Weights of a small mixture-of-experts language model, trained from scratch on English Wikipedia: 19.4M parameters.
Below are experts of layer 8 (counted from 0) of a mixture-of-experts language model. Rows are named router (the router's row for the expert), up (a neuron's input weights, with its number) and show model dimensions 0-111. Each number is 200 + 40 x the weight over its row's rms, rounded and kept within 0 to 999.
Before each expert's rows: "mostly gets" lists some tokens that are sent to it at least half of the time. This comes from a sample of Wikipedia text that the model never trained on.

# expert 8
mostly gets: "that ", "which ", "with ", "for ", "when ", "during "
router,216,169,253,189,210,254,174,211,241,173,216,185,225,198,272,246,236,142,228,220,251,211,144,214,217,178,279,194,255,198,118,193,137,215,204,171,215,239,102,228,274,158,246,159,253,232,240,328,157,167,215,219,140,216,206,214,145,200,287,249,201,207,187,252,175,205,196,168,168,208,210,195,203,193,271,191,227,176,207,190,262,204,216,209,224,161,273,209,155,297,124,176,232,237,171,162,224,220,165,225,198,200,176,211,168,249,143,229,228,221,240,197
up5,251,188,244,172,267,188,214,252,229,208,248,159,274,235,234,219,214,183,175,217,224,195,200,196,327,160,179,200,172,164,210,178,193,208,135,195,207,275,223,238,168,297,196,189,151,201,199,213,248,234,220,113,222,176,222,259,172,181,219,264,202,150,176,214,209,209,232,196,173,191,168,180,171,159,185,169,206,203,271,170,242,50,151,173,224,198,159,170,148,248,144,156,235,226,241,182,158,219,220,203,193,203,168,181,217,308,146,248,204,163,116,181
up6,212,165,176,203,193,177,186,206,181,188,208,177,248,154,183,246,237,268,190,194,225,129,258,256,211,114,212,194,170,197,239,194,201,251,243,208,205,135,183,189,211,183,205,162,264,280,179,117,236,262,203,176,224,251,134,218,154,176,164,128,212,232,198,266,226,218,251,153,235,181,187,221,254,272,209,134,181,209,200,241,199,206,108,265,231,295,196,138,187,194,243,253,279,174,201,165,229,172,208,207,154,186,158,194,226,227,199,264,188,247,237,119
up7,159,192,192,202,240,187,161,212,203,161,185,173,178,213,182,177,143,166,169,220,171,251,115,259,209,172,241,182,207,188,211,173,220,227,209,163,193,318,202,224,219,223,172,181,177,237,218,267,242,225,198,159,222,198,276,237,186,239,296,171,223,216,200,253,219,218,171,157,155,199,228,173,210,246,219,210,198,214,209,165,189,190,162,189,241,177,191,245,185,206,247,191,196,193,253,135,169,200,243,201,236,143,258,176,179,263,176,222,160,202,158,180
up8,181,290,243,262,208,221,205,252,226,184,190,129,216,160,305,160,185,166,154,238,264,220,196,242,194,223,215,171,213,209,193,219,189,309,177,182,182,239,201,166,210,219,280,194,189,160,291,207,177,160,241,187,183,210,231,179,193,222,179,229,184,210,249,177,199,149,224,180,215,198,260,246,190,237,182,201,216,214,265,167,175,182,250,270,240,152,227,149,232,228,151,164,129,229,207,243,162,247,188,247,143,307,223,172,187,280,163,154,229,257,147,301

# expert 36
mostly gets: "±% ", "Candidate ", "tick", "Descrip", "Green ", "sq "
router,176,218,219,162,199,192,179,263,191,194,202,172,242,275,247,187,224,157,175,146,206,190,240,254,205,127,211,199,177,136,183,245,196,212,246,240,201,211,235,121,198,151,203,261,189,210,152,167,194,231,314,143,196,159,226,156,205,198,233,339,202,207,229,201,195,272,190,187,206,120,199,201,170,183,312,189,217,239,232,250,243,211,174,210,224,215,192,159,250,187,245,222,200,263,249,216,233,245,181,237,210,152,296,270,207,213,195,210,198,226,228,178
up0,152,228,142,267,159,221,197,231,174,185,195,234,225,269,194,178,155,206,221,210,163,229,191,229,178,199,229,222,285,135,202,182,189,136,138,151,252,142,183,132,141,230,220,216,187,219,213,256,188,151,182,210,133,142,205,189,166,221,147,275,139,235,141,249,234,192,216,150,221,232,217,130,225,142,165,181,212,170,285,156,191,178,244,242,158,139,123,194,241,232,262,189,208,201,164,247,197,202,227,199,230,268,197,186,126,206,179,218,155,216,205,194
up1,202,210,188,251,211,176,160,197,295,230,238,180,176,268,182,145,251,236,257,235,180,269,176,208,72,222,213,221,163,200,119,141,188,155,230,223,211,217,178,261,177,232,183,208,223,225,257,197,232,204,180,152,194,290,178,286,209,207,219,192,159,194,213,223,178,205,161,203,113,230,218,267,196,153,163,247,279,222,206,196,205,240,247,192,176,220,235,156,206,231,220,220,71,180,158,263,256,149,228,186,171,282,246,222,122,180,194,186,196,225,238,219
up2,184,163,234,243,160,287,202,286,221,214,222,170,192,169,151,137,188,208,197,220,209,184,202,190,189,175,215,192,257,222,167,222,197,242,196,163,277,171,235,188,231,189,190,233,171,178,209,198,244,192,204,242,230,182,171,204,195,211,99,171,197,115,256,217,206,192,315,214,261,211,183,164,203,248,263,121,164,189,153,146,199,203,171,216,247,194,172,210,213,213,183,128,212,229,133,190,162,175,186,258,205,134,204,204,209,237,225,255,204,235,251,198
up3,240,281,149,184,257,225,158,107,193,170,262,218,272,220,197,240,207,166,224,212,217,204,233,254,245,185,187,170,151,166,195,212,234,218,137,266,168,205,146,294,215,163,231,97,218,152,175,212,214,176,218,212,269,263,166,250,237,169,233,269,190,217,207,186,167,189,191,220,170,224,183,237,143,230,170,282,251,236,243,237,226,209,122,237,217,227,266,165,215,107,139,228,190,232,217,214,192,207,207,252,153,200,158,219,205,192,133,210,118,190,245,199

# expert 28
mostly gets: "his ", "against ", "His ", "her ", "appointed ", "joined "
router,209,263,205,191,227,196,160,218,222,197,163,144,285,175,169,227,140,148,165,175,169,238,177,228,179,199,224,180,167,178,211,215,176,185,247,144,218,227,184,140,190,198,191,209,275,105,270,249,201,209,204,242,161,220,181,153,190,150,279,206,248,155,227,209,176,162,168,238,124,135,217,146,182,192,234,195,177,199,248,216,280,157,212,214,198,175,199,163,124,257,185,166,241,280,159,152,229,228,200,206,162,182,192,187,201,211,208,232,274,189,241,201
up0,201,217,137,286,222,170,201,209,242,212,222,128,184,150,209,254,182,177,181,226,183,204,222,234,146,220,276,162,279,171,155,241,198,206,225,167,194,192,248,246,252,265,268,239,212,219,244,223,185,209,188,210,224,216,181,235,124,239,145,299,245,188,266,178,194,148,226,226,196,184,285,167,159,141,172,143,138,186,241,227,160,173,183,238,218,178,233,167,127,127,227,253,226,206,156,257,190,232,215,285,223,290,252,206,139,100,134,181,202,211,216,228
up1,167,233,282,232,246,260,74,211,267,187,216,197,228,165,205,221,262,181,90,232,208,211,183,248,227,211,164,162,122,199,186,226,155,149,219,193,189,206,186,196,100,177,89,198,219,166,231,207,199,217,265,275,244,179,267,210,206,162,204,175,169,206,164,271,213,200,221,179,199,164,166,248,195,215,230,200,147,230,213,220,225,213,203,194,260,211,236,223,192,259,148,263,177,236,213,159,217,184,238,244,176,211,188,203,167,179,220,262,173,249,205,237
up2,205,202,129,196,125,171,186,234,197,199,232,219,193,224,178,209,173,155,163,236,199,261,146,227,117,229,186,169,137,148,138,192,248,225,158,184,228,241,150,251,239,245,160,309,204,226,242,232,144,237,222,225,167,231,182,187,160,118,211,204,179,207,182,180,204,240,167,203,160,237,261,245,230,209,252,253,282,177,183,193,179,204,127,224,174,111,238,131,200,245,241,178,286,180,180,229,252,209,184,197,194,236,191,214,177,230,187,148,200,169,200,208
up3,219,256,225,226,246,256,130,142,203,130,227,195,205,202,268,235,257,162,192,218,199,164,221,190,117,188,182,228,238,237,289,187,222,242,216,241,200,212,142,163,212,203,245,212,217,212,220,182,251,143,223,137,180,202,267,170,243,170,268,209,178,221,211,212,217,214,278,212,258,219,226,235,144,180,105,189,175,199,220,173,163,124,232,226,206,222,153,158,165,207,236,190,237,212,213,205,199,174,105,179,159,231,253,151,158,234,180,208,258,172,216,124

# expert 0
mostly gets: "from ", "In ", "with ", "for ", "when ", "On "
router,152,179,225,234,204,254,190,243,249,148,186,196,251,224,255,268,160,126,207,227,179,170,193,265,193,200,253,168,191,185,150,252,158,223,158,154,218,179,125,221,231,175,213,202,158,202,199,280,143,257,228,130,192,179,182,136,173,160,231,198,250,221,179,201,188,215,203,233,217,172,234,133,190,228,274,211,208,164,210,216,203,191,189,193,206,192,313,223,141,242,149,179,210,241,207,166,207,294,240,137,266,235,274,245,211,279,190,215,264,247,216,207
up5,99,219,161,153,196,210,139,259,172,204,99,157,174,194,203,241,210,188,174,177,208,203,232,222,158,334,224,189,182,128,252,257,245,238,232,165,251,211,218,234,238,198,252,183,202,196,158,183,169,175,131,189,189,213,225,233,175,210,146,110,185,152,233,162,203,167,185,182,178,196,245,215,103,202,234,219,194,158,168,234,181,284,217,224,279,237,253,185,275,204,246,251,174,199,164,199,230,227,177,203,202,193,146,164,166,226,124,155,127,243,248,179
up6,241,241,230,146,112,224,196,212,222,141,199,227,218,207,241,196,158,194,247,192,261,216,229,189,272,235,228,174,264,236,173,232,145,204,165,198,161,195,181,183,275,164,223,215,213,248,190,209,229,194,171,187,155,215,240,248,209,200,211,172,236,188,216,132,168,204,177,236,199,188,222,249,245,212,180,188,266,181,174,163,272,277,270,225,164,281,249,150,175,193,183,159,239,187,190,139,235,225,217,169,217,226,176,309,220,190,218,116,239,191,224,207
up7,175,214,199,306,190,180,172,238,313,185,240,209,161,157,135,192,235,173,167,194,212,118,188,271,237,149,187,210,200,190,176,205,134,232,209,168,201,159,209,273,185,159,257,205,281,235,142,223,163,198,227,314,228,247,200,241,160,184,190,184,171,166,165,182,128,215,130,245,192,156,219,184,206,216,207,276,190,177,170,124,154,220,251,217,216,178,244,124,162,275,166,243,216,238,188,190,263,170,184,163,226,141,212,205,161,228,209,247,236,148,168,156
up8,197,127,240,230,235,252,176,187,210,235,184,165,269,176,240,158,190,137,189,217,209,133,201,184,259,250,169,181,208,203,290,229,110,188,264,193,147,171,172,159,181,185,234,195,190,218,198,147,234,238,185,176,255,222,181,150,188,208,196,155,195,244,154,273,179,278,197,176,223,141,254,199,172,219,228,178,201,186,215,204,207,229,154,160,177,199,268,152,156,168,107,210,148,199,279,191,241,181,237,185,225,216,213,241,155,296,176,218,231,189,145,238

# expert 26
mostly gets: "\n\n", "== ", "==", "===", "the ", "\n"
router,208,176,272,170,254,167,209,185,142,175,208,168,187,115,230,203,227,230,233,228,276,166,196,247,191,143,208,199,207,215,126,205,179,175,149,244,194,204,155,223,194,175,204,186,287,162,188,203,294,126,188,147,166,189,231,215,126,193,291,216,234,193,244,265,178,185,197,191,263,216,257,199,167,206,207,131,240,211,232,241,277,220,241,170,227,189,250,118,207,242,226,227,246,189,217,185,215,190,178,223,249,235,245,220,181,159,103,222,224,219,193,167
up5,221,247,185,214,281,238,295,169,208,207,271,224,207,92,198,218,149,258,143,239,220,160,290,244,222,246,183,266,223,197,243,180,164,196,179,235,212,236,216,226,183,209,235,146,201,145,231,160,266,187,187,173,186,170,228,207,254,195,210,276,146,127,264,242,170,299,202,207,255,222,231,178,198,139,216,175,250,69,218,200,194,155,232,201,157,174,231,190,212,268,175,184,122,144,229,220,232,213,238,252,207,239,210,237,219,212,219,173,206,164,195,239
up6,156,246,196,130,177,163,189,161,221,181,206,178,137,233,199,212,279,183,229,186,170,185,190,199,197,148,141,127,170,282,177,217,207,208,205,180,230,216,142,171,301,154,161,184,201,149,194,187,133,102,159,186,220,208,237,244,153,179,215,187,222,190,243,221,137,166,182,174,204,210,140,242,245,219,245,206,196,205,243,264,258,272,164,180,219,216,190,186,275,267,146,249,198,302,171,154,290,212,159,175,178,157,244,204,202,216,230,232,131,285,191,234
up7,164,176,216,155,334,172,181,148,222,101,196,192,184,169,209,194,246,141,158,281,211,202,246,211,249,172,225,229,208,184,221,151,210,166,166,136,165,190,222,117,197,243,151,207,266,208,147,122,281,257,199,236,226,218,189,248,169,249,233,245,175,223,164,181,229,232,187,210,226,177,217,237,226,238,187,170,164,196,240,234,255,154,166,193,197,245,184,156,177,174,147,199,208,236,278,133,196,223,225,215,222,317,186,157,200,218,151,211,151,237,246,221
up8,221,213,213,261,211,137,180,155,303,228,180,218,191,210,139,174,220,172,270,187,140,179,222,222,208,159,210,222,199,242,223,227,202,217,220,209,125,206,215,271,204,226,254,155,291,134,171,226,248,195,153,261,239,197,184,211,206,226,184,154,273,129,112,253,174,135,124,200,169,205,171,180,225,271,162,154,187,172,254,178,211,203,210,189,176,192,218,109,162,249,252,187,157,186,203,196,156,182,180,180,260,163,243,178,204,201,184,233,204,165,230,167

# expert 33
mostly gets: ")", "|", "192", "ation", "193", "197"
router,116,151,222,228,246,150,160,237,152,134,202,135,226,221,216,229,196,170,182,199,169,139,254,263,189,232,200,182,231,195,69,160,210,227,195,139,194,206,230,182,216,221,147,189,213,193,244,168,173,203,210,179,168,203,194,196,190,162,194,171,140,208,204,247,150,213,152,231,222,222,154,187,169,234,193,135,227,216,183,226,228,293,226,219,240,190,262,224,299,206,150,249,201,199,223,233,213,200,154,169,185,245,178,212,216,84,179,200,162,151,177,264
up5,202,193,225,232,222,195,170,228,304,184,242,172,177,212,225,144,192,157,211,249,283,270,189,172,257,169,227,160,221,178,242,111,165,184,168,249,155,182,217,228,270,166,231,262,207,204,225,169,283,212,154,198,212,182,212,149,316,184,219,236,217,178,192,249,136,239,164,213,196,231,263,150,223,183,194,277,259,185,241,232,179,168,149,100,168,265,183,176,220,159,193,142,124,215,200,196,241,188,188,121,173,248,215,231,193,216,207,192,233,243,179,222
up6,198,172,206,250,238,120,130,212,175,138,125,183,212,232,263,242,206,157,164,231,170,108,304,181,173,164,211,226,197,181,150,160,192,165,184,167,177,241,216,172,210,210,155,148,281,199,265,166,184,185,204,111,188,263,224,267,181,170,199,242,172,227,204,235,227,212,215,246,235,165,167,146,223,117,173,150,231,222,239,177,138,270,178,166,204,161,221,146,195,212,116,148,202,218,232,203,158,190,226,198,211,178,247,213,139,140,146,209,224,179,212,254
up7,247,238,244,255,283,168,216,189,213,233,154,227,179,160,142,180,171,170,223,214,228,152,182,188,175,218,184,238,188,221,103,199,195,217,239,117,263,184,190,171,214,185,215,210,195,188,141,216,182,225,208,200,121,206,256,182,243,126,184,156,274,280,187,244,152,227,208,224,289,182,200,179,218,144,192,169,220,201,141,196,235,264,160,197,111,164,265,110,221,175,246,200,213,260,152,138,183,143,189,160,221,267,116,221,172,146,274,235,202,213,188,224
up8,187,186,217,220,140,220,191,186,191,190,133,162,204,193,220,169,217,176,273,166,205,197,235,226,139,298,249,147,167,257,218,197,163,218,192,127,196,222,170,200,246,248,267,154,163,140,251,220,192,106,219,188,164,262,193,189,204,208,160,191,190,241,190,153,193,221,260,197,232,171,254,205,230,219,164,189,149,172,210,176,281,218,207,226,233,170,213,126,230,189,166,192,217,270,174,209,305,161,254,271,173,214,221,237,220,202,146,251,170,222,76,225

# expert 12
mostly gets: "tick", "—; ", "— ", "Yes ", "−", "%; "
router,186,195,221,180,188,196,146,249,212,185,256,153,267,136,197,280,181,173,160,201,167,141,222,222,169,155,282,198,231,213,237,163,175,157,165,249,207,216,204,184,242,186,139,203,222,200,188,234,133,194,290,135,215,225,252,189,235,147,242,270,160,230,250,244,113,207,140,210,167,175,284,163,184,169,221,124,201,229,203,302,279,223,121,277,241,207,121,237,236,178,180,209,250,175,173,182,222,195,122,232,198,216,283,254,257,120,217,217,212,175,217,257
up4,184,203,217,142,160,197,172,211,229,176,196,197,206,255,190,207,253,209,272,161,199,229,298,258,147,204,125,163,222,206,212,196,252,181,181,247,196,198,128,155,196,144,222,239,128,276,199,180,246,157,239,215,247,174,257,170,204,185,173,256,255,165,203,174,203,205,199,143,168,239,262,184,197,172,229,266,181,190,184,243,168,237,246,141,213,201,199,165,232,223,232,228,151,218,196,215,181,146,219,241,143,225,259,216,151,233,191,139,175,281,210,174
up5,224,223,227,218,258,204,231,227,186,144,230,272,223,141,169,237,222,142,232,182,209,227,152,88,241,210,228,161,237,158,302,180,102,218,122,233,257,156,185,212,199,251,186,207,226,198,187,200,203,183,177,177,195,213,213,228,123,215,146,168,232,284,236,212,166,213,201,184,108,185,235,230,190,211,142,182,216,192,239,195,186,223,186,176,219,182,159,208,225,192,181,154,267,242,185,212,205,285,188,145,219,210,131,207,251,214,204,207,132,251,249,245
up6,162,235,189,276,172,168,238,192,216,196,231,211,219,216,170,194,262,203,239,263,187,186,231,208,165,223,201,244,235,183,152,260,205,224,156,127,202,215,193,207,243,216,177,151,204,301,234,244,185,136,279,191,211,183,169,230,230,219,246,175,224,180,191,161,167,163,222,159,209,224,251,247,200,212,156,200,209,187,197,244,209,253,195,221,191,176,219,206,190,187,205,177,165,188,143,210,225,214,297,205,193,193,247,283,258,137,226,221,256,140,249,131
up7,194,173,145,213,214,200,141,195,172,197,287,183,200,203,229,196,157,148,250,222,203,122,150,219,246,128,184,177,194,206,164,197,150,227,258,186,197,228,155,157,251,177,179,192,243,151,280,203,240,229,190,201,213,200,207,250,109,78,181,237,146,143,141,192,182,226,149,124,154,159,237,237,221,213,147,189,211,242,187,154,261,223,181,185,160,156,212,189,162,170,118,265,248,149,243,210,130,212,221,181,254,251,160,239,169,162,301,183,213,198,165,228

# expert 35
mostly gets: ")", "==", ";", ").", "== ", "tions"
router,136,177,152,186,234,145,145,207,212,212,235,203,260,174,231,251,199,230,258,259,222,146,283,149,166,206,167,144,269,206,61,148,221,227,159,197,203,220,208,189,266,206,235,168,204,217,262,188,171,189,209,177,113,193,229,149,213,261,135,252,141,188,173,217,219,197,232,203,163,230,176,202,146,196,243,168,259,155,203,228,163,264,256,228,228,184,218,233,232,229,210,280,279,173,160,183,196,237,199,195,166,256,242,156,192,193,171,216,199,188,206,223
up4,189,252,137,171,182,214,212,172,137,174,285,151,207,233,217,157,244,233,261,272,151,191,239,167,180,177,213,171,185,133,200,181,207,215,179,171,188,200,184,267,233,201,113,176,209,182,246,189,243,183,226,203,165,219,187,237,209,171,150,186,193,221,196,271,168,221,139,183,192,200,214,238,182,197,226,189,229,163,146,203,175,252,225,213,280,169,233,221,181,148,255,244,182,183,216,235,224,176,303,245,255,153,210,266,158,152,255,261,160,185,201,150
up5,139,217,131,210,245,148,260,229,241,188,231,190,244,188,284,221,203,284,254,237,242,219,144,175,212,195,194,160,164,228,128,230,177,187,178,178,200,117,119,210,318,194,244,237,189,177,226,156,229,177,198,214,132,138,227,227,304,274,182,215,177,152,245,98,235,168,203,143,172,281,215,245,217,186,195,143,148,156,178,223,152,158,276,217,195,259,197,175,202,234,230,221,223,207,216,168,180,161,141,180,240,203,203,182,225,207,178,193,201,165,220,196
up6,143,204,141,234,275,252,110,161,180,157,195,194,173,234,198,259,166,182,222,253,192,197,199,185,227,203,185,174,214,167,228,223,167,168,186,221,127,166,125,179,201,220,224,189,179,220,216,220,209,208,149,216,165,204,181,225,119,177,299,241,173,223,181,193,222,195,192,207,193,224,131,239,123,178,249,221,299,242,167,226,231,236,230,205,206,221,188,242,243,300,268,248,190,143,190,173,155,214,230,170,161,256,229,223,230,241,142,161,224,174,242,224
up7,150,160,190,258,298,194,239,179,218,194,239,213,152,198,250,214,219,202,177,245,240,192,240,203,217,193,162,236,188,213,170,262,240,193,109,184,159,204,159,161,255,140,250,208,244,181,217,162,141,238,216,193,212,269,220,216,151,199,177,209,190,221,168,173,181,242,222,208,189,164,187,166,145,148,169,141,252,194,234,239,199,235,207,222,159,166,166,206,205,187,188,224,188,200,216,167,271,226,163,264,200,207,181,216,200,116,202,268,219,238,235,188

# expert 21
mostly gets: "Mar", "K", "J", "Sh", "Bar", "Z"
router,188,204,187,167,176,156,221,247,236,224,193,182,204,241,142,241,195,202,182,205,253,251,262,203,176,177,221,254,247,219,224,256,187,175,218,190,282,255,194,213,188,187,146,270,273,208,230,133,200,199,170,174,163,297,193,133,194,157,221,256,261,181,205,208,155,241,203,176,230,212,158,202,211,102,221,229,233,151,200,184,193,256,212,306,184,220,247,168,311,180,184,230,200,263,136,206,241,224,223,228,232,137,160,232,210,130,241,168,189,200,275,211
up0,196,230,196,218,165,180,160,266,117,247,137,198,257,153,248,199,116,167,184,164,228,198,295,198,266,200,223,189,259,221,158,200,146,272,230,200,246,235,257,260,202,188,216,243,252,214,176,188,175,215,164,249,235,277,239,196,254,262,173,199,178,212,199,279,201,202,208,191,224,246,204,101,227,238,190,185,205,232,120,218,206,262,202,205,142,91,218,220,252,168,258,194,202,174,173,128,243,205,207,227,166,202,201,205,243,231,216,144,237,241,243,171
up1,196,225,222,291,191,168,188,197,185,191,228,187,157,111,198,226,167,295,245,234,157,198,125,186,192,244,239,144,206,249,140,230,216,168,218,181,267,172,190,211,260,153,188,122,211,226,215,190,176,210,214,170,151,267,234,177,205,164,211,216,208,177,206,143,267,188,161,222,211,215,197,154,200,123,147,207,236,217,238,193,176,198,243,226,208,195,173,251,210,178,167,198,188,297,78,194,241,245,162,187,186,230,181,158,224,207,199,181,197,249,213,155
up2,180,201,150,188,106,153,144,267,210,199,193,225,134,223,213,264,214,243,256,236,145,237,154,124,197,162,189,240,196,181,160,220,305,211,199,234,234,126,179,181,232,245,186,176,238,175,202,184,222,204,200,143,245,213,234,200,177,166,163,239,180,188,181,96,198,253,250,236,229,207,240,281,161,178,127,185,207,160,122,153,247,203,226,301,155,195,204,192,142,224,166,208,138,207,200,229,206,208,188,171,167,173,149,169,144,243,161,185,156,152,141,181
up3,148,196,227,159,219,187,156,247,257,238,262,175,252,213,212,166,158,223,169,142,190,221,174,123,143,174,193,143,170,169,282,168,162,199,249,186,306,130,174,219,210,277,229,217,174,221,197,211,170,214,218,258,149,245,111,190,251,212,285,220,208,99,236,185,214,154,195,163,221,229,245,197,161,216,217,243,161,228,203,167,205,203,188,236,214,194,173,180,236,245,190,175,216,153,194,183,170,193,212,195,225,267,200,232,276,109,112,195,202,224,192,197

# expert 5
mostly gets: "), ", "\", ", ")", ").", "ence", ", "
router,120,247,238,240,238,197,186,214,154,162,225,151,289,201,187,221,206,197,225,169,174,113,236,206,236,214,186,210,212,162,126,142,250,159,242,211,176,223,205,163,227,168,163,131,231,211,198,146,121,233,187,207,158,248,181,216,227,204,172,187,250,209,202,262,171,225,123,215,233,213,203,217,163,230,165,198,221,271,225,258,237,341,163,298,229,198,164,193,209,220,155,273,188,181,230,153,204,256,168,147,232,227,168,193,202,113,159,232,167,209,200,272
up4,161,176,172,183,250,161,213,169,183,245,186,164,154,202,191,235,224,220,229,223,166,192,256,172,177,258,166,234,263,201,220,157,236,153,160,227,167,204,194,133,238,158,203,166,254,242,242,215,203,243,214,217,225,150,189,203,281,207,182,214,175,192,121,148,222,177,122,233,182,209,195,243,152,220,169,161,272,140,178,181,235,217,210,162,234,178,214,231,178,183,159,187,132,209,210,114,213,179,249,233,248,217,131,210,253,202,274,186,170,258,293,196
up5,177,219,198,201,213,173,199,208,234,193,191,236,294,215,199,242,154,226,291,132,118,143,238,251,224,190,202,220,241,180,195,149,233,164,200,179,231,193,229,189,226,235,210,173,181,191,199,196,165,162,156,249,238,227,244,170,198,119,162,234,314,160,197,218,176,192,159,199,211,190,187,212,135,208,168,39,262,176,262,207,204,158,182,191,229,156,212,145,186,179,157,192,103,139,201,181,156,86,208,186,287,211,199,140,178,201,154,173,240,189,160,186
up6,185,240,216,177,214,249,177,238,222,245,268,157,161,198,153,221,153,135,198,213,195,177,206,211,291,248,207,235,199,145,157,207,175,162,235,170,213,193,218,226,114,184,235,189,187,88,212,163,208,180,168,229,251,164,225,212,240,146,184,232,204,194,197,222,171,114,193,216,182,198,244,193,184,183,240,166,234,141,224,143,189,240,118,211,183,229,126,229,221,190,174,140,208,159,189,204,176,222,115,227,194,292,161,119,245,142,164,172,205,132,214,215
up7,212,200,322,222,233,225,259,185,131,243,203,183,202,181,193,181,171,172,201,205,211,214,216,126,233,198,169,205,187,221,135,256,165,230,213,256,224,201,197,214,196,234,260,193,274,230,200,167,222,146,232,191,194,117,228,128,184,179,240,241,246,193,166,182,222,250,191,248,172,205,231,215,156,243,173,264,112,221,221,183,223,203,127,204,224,218,168,247,197,269,290,171,185,255,179,179,186,151,163,129,233,233,324,194,227,266,152,206,150,239,186,134

# expert 14
mostly gets: "— ", "\\", "– ", "29 ", "} ", "30 "
router,255,180,184,254,206,203,148,191,262,215,278,187,227,186,313,221,178,187,184,137,154,136,220,264,140,187,228,160,162,217,202,232,150,188,148,255,227,238,190,223,269,179,247,193,164,260,201,308,184,156,135,137,227,301,187,187,179,145,255,273,216,210,160,230,166,161,184,169,172,203,217,203,193,165,223,162,137,235,233,216,269,224,196,221,235,143,153,172,209,217,177,281,197,178,237,172,203,174,149,173,253,258,232,217,260,135,225,204,202,297,229,209
up6,279,243,231,233,185,210,171,245,176,153,210,166,240,265,235,191,196,199,176,272,118,145,215,220,159,191,242,165,199,252,167,132,119,80,228,192,220,158,250,210,123,200,268,141,198,250,278,181,181,220,203,239,148,208,201,219,174,142,224,157,227,167,219,254,165,178,162,170,157,100,101,226,191,170,253,267,188,245,162,135,277,178,163,145,190,152,173,153,195,164,146,193,194,219,197,185,193,209,160,217,134,175,222,129,242,119,225,216,236,199,189,235
up7,225,139,214,194,208,249,199,159,228,145,250,252,255,254,224,246,215,231,171,203,245,176,186,154,171,238,235,184,194,242,183,218,242,252,99,186,142,230,178,274,290,218,197,266,191,151,229,191,256,176,283,185,197,190,201,222,233,212,194,153,234,211,118,222,221,204,311,84,169,226,232,239,190,190,199,189,148,288,213,228,215,228,196,226,237,191,240,190,234,215,176,193,182,191,196,216,209,137,119,202,198,239,216,225,231,243,112,142,177,219,251,232
up8,191,209,156,151,235,270,163,205,150,179,242,228,204,237,193,245,200,183,249,282,165,173,175,274,193,200,183,152,167,179,256,198,229,176,170,190,160,139,152,198,156,166,137,169,198,202,225,180,205,149,217,176,202,236,207,219,93,164,123,201,189,178,242,317,201,173,220,242,262,157,212,166,177,234,231,253,162,225,247,217,223,175,220,183,190,214,164,232,232,213,120,179,213,166,161,236,212,301,214,228,227,227,175,172,244,185,145,210,224,221,258,287
up9,200,159,220,202,227,215,306,142,211,190,176,155,241,239,139,211,260,218,197,179,255,144,209,209,184,257,172,183,190,132,129,202,177,183,179,237,235,149,204,186,189,224,155,224,149,168,218,179,223,193,177,148,203,211,184,154,187,100,235,246,267,247,180,106,183,240,243,161,243,208,158,181,155,142,236,248,230,244,194,166,236,259,199,195,200,245,149,176,211,240,188,200,164,118,116,266,199,152,167,260,217,198,188,172,222,207,166,217,265,205,247,131

# expert 25
mostly gets: "during ", ").", "years ", "contr", ".\"", "In "
router,179,216,262,209,244,207,168,211,127,171,150,194,241,192,254,203,180,175,243,246,203,115,182,208,183,214,182,207,205,210,187,237,197,223,180,179,234,181,82,109,203,199,133,205,308,288,200,233,248,206,203,131,185,218,220,151,149,206,207,199,249,240,120,252,177,245,185,262,267,205,181,154,179,186,188,105,177,149,218,274,210,176,228,227,192,167,185,135,232,196,167,204,143,207,162,216,220,186,224,195,238,139,211,232,285,135,181,236,217,205,209,222
up0,141,142,189,178,177,204,179,152,298,152,210,204,217,171,215,233,178,174,182,235,94,206,264,178,192,203,180,159,199,215,226,229,253,245,187,216,183,168,241,222,203,242,200,227,198,284,191,114,202,193,165,180,222,217,238,199,151,154,254,148,195,221,177,206,172,155,246,179,250,165,204,265,217,248,214,138,232,180,228,222,173,199,177,150,156,204,208,205,242,127,200,190,178,212,183,187,247,243,213,248,238,141,176,193,235,206,209,183,290,130,229,199
up1,206,228,306,227,172,208,164,205,201,183,199,159,232,276,228,188,214,207,243,223,216,197,122,251,160,211,163,229,205,212,247,266,186,182,174,219,237,249,166,212,268,243,151,117,281,203,258,207,184,193,186,214,248,207,250,178,165,155,183,185,169,229,160,205,186,187,169,160,188,195,222,202,209,153,172,188,222,193,175,172,216,174,256,171,179,152,190,158,195,205,285,176,240,194,156,250,188,189,275,128,198,212,141,190,202,151,177,216,182,166,208,262
up2,178,261,202,159,143,161,120,177,257,155,215,234,192,214,250,120,169,152,251,224,178,164,159,163,187,183,149,222,139,220,216,261,235,271,147,222,230,148,126,179,227,126,177,197,177,235,227,189,152,196,249,138,212,266,238,180,141,245,202,227,224,195,181,186,221,158,208,174,145,181,174,236,210,210,161,208,201,257,192,191,205,205,185,194,188,174,176,157,189,257,218,253,243,136,177,323,271,182,234,205,143,238,186,236,219,165,187,239,291,205,219,162
up3,199,240,168,194,229,201,165,156,185,162,203,186,181,142,207,197,206,210,193,270,208,267,258,238,237,202,149,209,212,209,261,244,143,220,206,243,219,179,174,189,270,226,118,199,256,175,144,173,239,183,238,209,215,198,208,103,188,179,94,197,186,243,187,253,165,117,237,178,306,212,224,171,209,240,198,208,169,122,239,201,178,225,168,210,171,161,148,181,223,153,213,228,96,130,219,287,267,196,156,211,233,136,176,180,179,251,244,161,249,191,206,257